From a checkpoint of a small mixture-of-experts model trained on Wikipedia.
Size: 9 layers, vocabulary 14776, 18.4M parameters.
Experts: 256 experts in each of 8 layers, 8 picks a token, a sigmoid router.
Training: a variant of SOAP for the experts, 5103 steps.
Below are experts of layer 6 (counted from 0) of a mixture-of-experts language model. Rows are named router (the router's row for the expert), up (a neuron's input weights, with its number) and show model dimensions 0-95. Each number is 128 + 32 x the weight over its row's rms, rounded and kept within 0 to 255. Numbers have three digits each.
Before each expert's rows: "gets" lists some tokens that make up at least twice as much of what it gets as of all text. This comes from a sample of Wikipedia text that the model never trained on. Tokens count by the router's weight.

# expert 142
gets: "%", ")", "\"", " /", " km", " —"
router:158180177090094138107057174115118132148146143124105156163168057118149099057123117131137131077103178144102094148150122109144114173161092120086110154165157148091112168087153140131118101093073129141109060107146059142048128090145178176104106102143098123091095132111154079142118159142122115107
up0:128081105129132130174154115091136186130107142157081106157109154144145158063172123128134136116128086122123168176161176049101111142098115097120101123147140158180141125142109144099173145136191107082193069174130157108112102174151132123164118119080082118192103062149104121080171192138113133133
up1:120158104134114179161177127116144175110180104145096089142126151115108103134127125156128193151126165148143153137113140095147088142139166161191138078135149080138139126183155138088147125185236125150109146173128092140112149058137114143086095185088115129132176129148166155154207127083087134107
up2:155142119154153148166134169136138116132125103143138105130128077061169170131074128150130155116096087146090167087105155214103106049085123077131124085159116121060130114171152122134138075124069084072137174133128111130138156183151165111064117156109109135153105103155094138168190150143102157122
up3:185172142094148165114079121144137164179177144141128097137140164162136134089071188081091092049152132105141158132139107159132147111134128201118130106107164132124196142191117086141126128100087207188127106118130106111147107079185163134089132137128129124157124105129098126147135187167158171154
up4:142194171112143143076131137133133122112126090159233177176161125121111115172106147157100116147148182153092165092154090157094108088111143142135081112084130146110133078146101144177142080114109179114133093075144149132151105148160069162138129101104150149163157087115115038150154167170112108131
up5:129096102133137195056161117106176172090171141129095117086125134102163119110033156115168130096113130127116110116178155142114095132128126209142143084148160183120119078121050180099137111123119133112143129120124227127103135123145146067148123106112110124163184161122079140094139106115113147149
up6:091149159104156133090128120165182143149169116160132054141171119134115100106086164104149132128116147114180149115129099073115165112140139109091100177120155088164101114161151093203172116073138148118164102134156153083061123106168184147128149101167163099111172100053109098118179133144174137077
up7:108117166111188119162127158078160202152183137138119087134061060096154130135114072118121141112089080085150108104163112085096108156108116125099158146128111190171101103122148146138169103112113151148122090082155137128156120103161157077120106182161106162142101147188168087155119105085055118108
up8:129132137151099174125085100096145255197129127159087131122159069092119058120152149176154149092137131147130105104132093128128133128155123135064086140104161131114128178140109129146148086119113167118136133150166135132144140123169170149051128101116141108077092136166142071088105145069138101156
up9:157179189108119140158138183116159164137118165123136129148164099086138138124122131198086180111093120082055096137081115145057188125157115143051150171156118128129172110100150108150142087147097105117103118089188127105135118126194134160083111175088128153139123129176147095131092175153105159130
up10:102141164170150114178167124129048090134104097176099119103158195148104118092135120114187104118100163150081141135106122161160149073145147195158128116135140042097172090160078090083148116157107119086101168159125206117125142159150120166127120148113130133149186135143130134135114200141098106127
up11:141192189162103192138119134106074171153147118103082178096147147108166091084164155127128124187115200105103102130139095180143118120099150177068151160155099154124149147132114111192065096115134164147156060118179098126109165133159134118126159177146160110109126103151095094101108174107109100118
up12:101137185085137099114165135136150199076133125191099145186177086132128164087126147166095145101095145142086135136109116130136085136090121033085134198163158108121137119154149120168122038127116164142108123062123107123096093160195139120121111155122108154119140098154143117137139144084138179103
up13:110171118091109112083138087178083196130172167101121178134155155184047087207107131147145160113132094106115125093087170114112062062144138115135097112127087096190188133141122122091110124111164112106110091099136165137171108139139079116076134132160124167109134126152136090128173118119149153153
up14:134120177141099116146073147120122185154169126163121076118065147137122113068148112155113159097138133101090126135114102108152083146111151141096100096149131131146150144069124093145117113046049179120126066136117092130097087153137156124138180119071162109140101025156151126112111066132131117085
up15:185160131083137077129095143113112159158139119127177163149088119124056078155188140129167065153078149104097192114141165135069078130124139169117153164116066122185134153115085139126109092175138114135135136178127109150103102126100166173117083169147133161161129173104169194100144131152158131109
up16:075091197150085207135118046136128154126092127156154138156148098103151103091110105152130116145115152185129097116099143163105176165074163106124153153118104117135156175189111100160103120123164133106178107098147087094141128102086093148120116206071099070156113129114134110055154139156121137120
up17:166161134095183087114150090169056141150115180156111095102146089082216126151120138102115107143145107118144128172094173136130037130054157097126157143161133136164174157107118102146103131142119130113134172105124132069149071088174113146146079105096171149088143092072117083107124141132131136118
up18:170159168115156199182097134085099141136128066064190072083120121172141146136152118106140114087111136112149131146117134134139094151098097179060111122113107159142116144126167076133142073141094142144111105152104122167113137069197132104138111170101102109122075050165179102110109129149154084129
up19:168116131087123172144112160143170145122122130155104151082128039088128065074123088125147152097092126072100181101112102171140133179076125092153156152129166174085124125159098126217109083139136117116085109136132141121158116122185128122168135149156072154138080118151173114119150135137178174177
up20:156133191096083175098091079103108230129125114192078100118149065143101091065106103153152119132130227145120155141115126137086098114136135163116116144089147167177130117073156125118137096097140116080155114123151104129115142121167146112118092083118154111106098068123103097086117103143086102125

# expert 249
gets: "1", "2", "0", "3", "th", "4"
router:183135080145100127092128104137117079117136100123147149118103044137175127085112130135120100067198120129094055184124139100156082167157115180179091076098106142108086161125152140070105114142100153063066098150149124144098073131091108149105149173096079111120094122140127152115121130131139123085
up0:084144134093163113170130151157099126134113122109139175073091106150086120115128145197030165167093113140105189118086092122142103144158203153144136120077129146102161157132130093111107139133073198153093146115177112097115126166156117146096081105106206125102156151105143086172139107090107136125
up1:161136153125117166153176077104169159136098134090106114095117097086125154157114107167139154169233134073143120097158122109119122138158122180148099088094125131118126143148165104163126136159092177053133184091167147106145101146107097141153145198073080096107130074165174083126114150105140158163
up2:128098123134196134145166115076124146152122072139092133052113109159103087108099093146173121125190171115134086163131124129110125133116166170118090091078124129165065107165141139115128038186098176153129108132129129145136134170140188109166147120102094101176071090162154175071136141143164130125
up3:091096107123107140119143136062124194126165130135095103084107119199156082146086132111145120179171084065092155138091104084164095115172125138128127091112077112179093086086121101121130144145157112137084156167149104147130165171130131138127181167114172091131172110073160129066128070125138109071
up4:086081190102121067132107157157115152044146079141130154094135133088178110051139105164218156104149117137143143119134194135119102110094106131102110114149153139131090151102132108101142098184130137072204116174181142172142104152130169168094107097150138145154172157151115127130091103145124131106
up5:178137159119173117106151113131112171118097141115102137053149125080127090144135136172108163135130066084107097130098140108132104136188102153119120147084125086166130134132165142086148155168074195036084148162176123116120139123168163130103145173083081083139102051118137150127099160121163164163
up6:142066074181186076114162124165164168103121136149089115162137086100125150101110116149165095123153116142136129136103194074075201125112123150121095131100188137138084079173114125151104137140131134095091126131176160136095119172180109118103146084066093107181119141163166102152116148200152128139
up7:192159167180187162111192085112179157091117136142162125122133122121154127155087142166136129116166098105161069146130134118192143138105148097143090111113174157151114081164158090145118164162127192057115180121132119113132097172127122104073187198070109134107129132166108110143127106126180143108
up8:132121123097144129125108134125190080119122079142128151081092081151128104145094130192160117137169162121118214122081150188130086114096136133163168082127118085154106158130151165145119087179129072086079124138143171111095119167174166137121147166061156195083128070115164094122149150103134153116
up9:127149205118179122112113132157108172154101125145200126153155168159169144134166131097146118160077116176144115105148106130136142153116171077153123104124134137156180118136089086170128141087127164142133108148206213171100097121049123125129157062160149090170149131123084086155107120080088139124
up10:122147131156140187162134142105158168129123082146132122124150149099126113132187140172107078098153120121121112084095162076101150203137090192095075148072153147098060116165173145050115110118161141144136125077116153133115101157172149151104139123088126122201110125161149156115076099104050126130
up11:156095115121137113115151096182155175157101132148100110107091102127149155085124146192150129087187142080101142115116136106127106145108148115138063125107083133098110114132119073131112146180146132022092112094230104095149100141124101127153135175144111103151104086144146162098123101086178193086
up12:157102134127184159146179145141080147089151094142120095074076089080129075129105138118129121072184102145118137150095119097155184145125146092126162077101129173125089176147078099131107085105123153094120156196146150151176144100159153074119144166097159107142105064161199111070128120146123121108
up13:081096124088143154146167166103116126127189122132177101085105135091109125087076132148155161141118079099102147129113103121154154169100096182131163087145088130122087146170071174173132156109056149145140101163118156113129167161162078150142189101064117099142080121150115092083147151127134212112
up14:134096114119151103142189136169145104054149108067172110120170108139112135095105084120099139117105102075127185105161153126128138136106193115100139164142188114138129118128174086156082171114153157107136133148139190105111163165127115161158175111141133059189076079099155083129191160122158125177
up15:146116171098143099120162120211146151101163126099175135080052108076110181139116122137178134117184085058079140130078128168165106091109126125147140131103147163148095066104110140118105152162119123086072169138166164121167134172162139128119146110109143097093087089141114103054141125144183142141
up16:144120165172116166135145114105093158106124143161134141112052185144127113133122130176077103108165126121111110148110117118124123102093123173171093062083121121104149099156145116047118133170109175037123111163150184178106110173143132110111161146087155120181120096079106164106101081100108143058
up17:087130107138123118101122180181129152118139130161129128114112097096157112169088121166107049044144094139107079085131129150130150116124142154084092128152158110158170076149186192189127137116154129028119074134186142092130156154139075082082126142136135137145159112173148100127098083126146137123
up18:188169098139133157042141144130146180096140154116062081111090090159161092111093171145091183118147107167102126158071177120115161140139164174091070111110095135154126125122102136077151084135105127044084135157117140114157133121167089132102080131096122130130157103182091111131155097112165116157
up19:162115160186169143140172146170103167170208143125114081066091130152129147138135123130118061150113115120104084155136113141101108145076141155160094109102113127117125109167122126114137079100171096123157105126119132114101134118107093193050131132096073173162108087116177126099139121070107046183
up20:107113175109147126139153163106164162142100040179097146137144148113140112097134101209051167095165100158065115164135117133082121117114117217138091088121107106104118107153129136090064152139176150103117136144139169159114138091139170150152136170072113153153148071126098164123148098100108157100

# expert 57
gets: "0", ")", " ", "1", "%", "3"
router:126158085115087093069097132105123073090136100106155179187117107157182101140174133132143110121155111145126053126132143094042109149133129175113114139144129091106123120110158132108072130086111149120125076094136117166097145101117071173152074078152115135097108180072079175150075166121144117094
up0:112145135120159098135089087145170195103116126106149153182181130143104097203154105137115164118169143069182091120125133135069141134114102093151193141128123129142143135139160136130142142051111153162151125097153157184128121162160036126143107106180158179145152069119144180165125119154183141124
up1:086151133146161023097078123138126160149181087155124089123092187104163135129110107112122196137139039140146131097106157145152159112095109130096113115088076159132118110139112166102112113152153161171136113097192125165130113128102165146116139172168123214148110142128093162163113104168089168119
up2:128139107135134113161152151140171158088127104160087141135086083120159105106159117154161142153155140149155143082079118113006132144072179103166123131129148111133189117122151113154105123148115152093158111102157154170102177108194091136104157144138099106112115094115083111136156141039185084183
up3:130156118091152115138142123113204162133190123112171192129171172134137171118084077161098073135161149148105075153104161128030168119106129135094154139114138127152148121144114077118142082050160179129111162058141177159151127121149158173122108087142165145145108111142146129119103163123156158090
up4:102163088096161149134106147117160143151122109155132095116104151169159109153187151189186138131132109124160098134049096199077154065097164180080059166148116104100150128098173140175098119117123158081159101081167118135166151116163128090121103112200136134094122121145105114126085114082105130116
up5:167148101091078140131101164133152171112154191124123152138107145154159091119152092120159091111215150131103097129132076172035117120141210170116128135104158113143128090159152110165088118102092197160132134108112098184158152168137130148105098158149130145177123112096140175115086161078094161128
up6:082070165164134153144169135102124118080185101167172150152080105140098188180127056150149152135173125107153111073062135143088072148043125154094125088139113134151120097156161144155098070072105103059121122137128140162156155129153165105119178142126130154138148124103131150134086129114139142095
up7:125128155166110121144098154160146129085114144123122087151113106038152066148132151094124155104113115129119103130085150092058114104062136190046128144134107103121122116109118091201072096124123096159109142066183122108092155134133161147068072136075084142129121085113141132104092136095096095150
up8:222125101151123123149119099146119150097130153132164102147162103118177091145116134141142128159042110134149200079118067158082151121105098136108220140157180123121170176143141077137123157139122145116136101124142119087135151151150119095058111157078082129103142103138055105139163101138131126182
up9:143162098120098152142118074144123172096102061115150099145058138141161118158053094126095091144109142113141136186148100127190142061140130190150141126144166131125137117156156077119087164117117089105105072198101118146130142072142166137134118172155122166174090047103120122128129140130168145084
up10:116108096110119141093127155116111141130170131134085124139134165153167115136131121136077153132169149078161108162169148129134124145069127152110138192150129098165155117110160025132046105161118170114127078152116136158129106158146127064075094130072126147112070133130093095151075125191130186193
up11:104081073089100106148138082088150158144181107169130173120135143108151167112104096176142081113165158113145149143115124108152130154122133213085171099142158075174130123181160115102085096121119102122140081100134147139143144090175149120149134096059153054142142094152130124170071179114145197137
up12:140171098104121165110105093121143230120128114114140116137110136131155132153176110198156099112129077111146108127101155081013123160137195181058115167120144085154161075149138162137104092118136167104141136122173120120151162099155051145121120080154131125125165145129111162117100142114134146108
up13:052132175142200125105107141129110134104187131141125122140140123177103064140165129112076115109128132131077136047113160115114113075135093134159074153124158098166086104138167141110107073117112161111203152168196131113067132158156071133133125110172150095155119110169103083117137095095144147115
up14:107137154111121133126101139137175152155137131117154184124129119151113145073169165184141162127135145162132164123137110115145163200088104153135112144075114118150096045164173115165089131138100165056127153094158129171126095167228065122177145105174148148149120127109112125102046135137150152157
up15:137161186140170152133162156124063124149121127128168094095147152159123131200156161118142108144120111194119136105120122154118097087116100110194128148037146167172146092156111092131136105110198167164144112127066190126153093122167136169106173114110078100145135087085104091147134177182139120129
up16:148100201107137126129127122081179150132129150143147094142139162062150145163183149128123121157176133148153123126118159136055109140138189075126145090144118202163152112101109128127124142112115250126127114151199131143080093117136167147127096108080138120205130121180147130153140098104159144117
up17:111108196086102120070119056147112200061113089145132162169118105128101107134117174136129101132198133113133088133079058150126154111092124127109131121122139122135166084145105075193157143067095173117109124120181141129108125133109058114143143138137188144098103117099167103157092137172148085120
up18:113203156103096106069147070116119142123171096100093143136104125087087135128117144125200138076112141112118188091114109187177125147113163152168114156118044113117119116137094131151162169071130163139132120193173141184166125188120130159095151110057133141127152130104119130159172120126177154142
up19:143138148125080090149097130100162191102082113130083135134105148106146096119088159127164136148142111125171094149164132109055127105113171191083181132151104114134134098170162145150148100124132094151145115114169067222108152189161083150108186084043108103151109137135117139158141134146100174110
up20:213151119144106128104094178138128180108167159127103138135101131152079109151111113162098069078132099155149182124134125184124173144123161182098117101143119095150127182126191085174094124184147091098145121141101058083158184086143119091137123170136095076133086092117085130128116086161118134141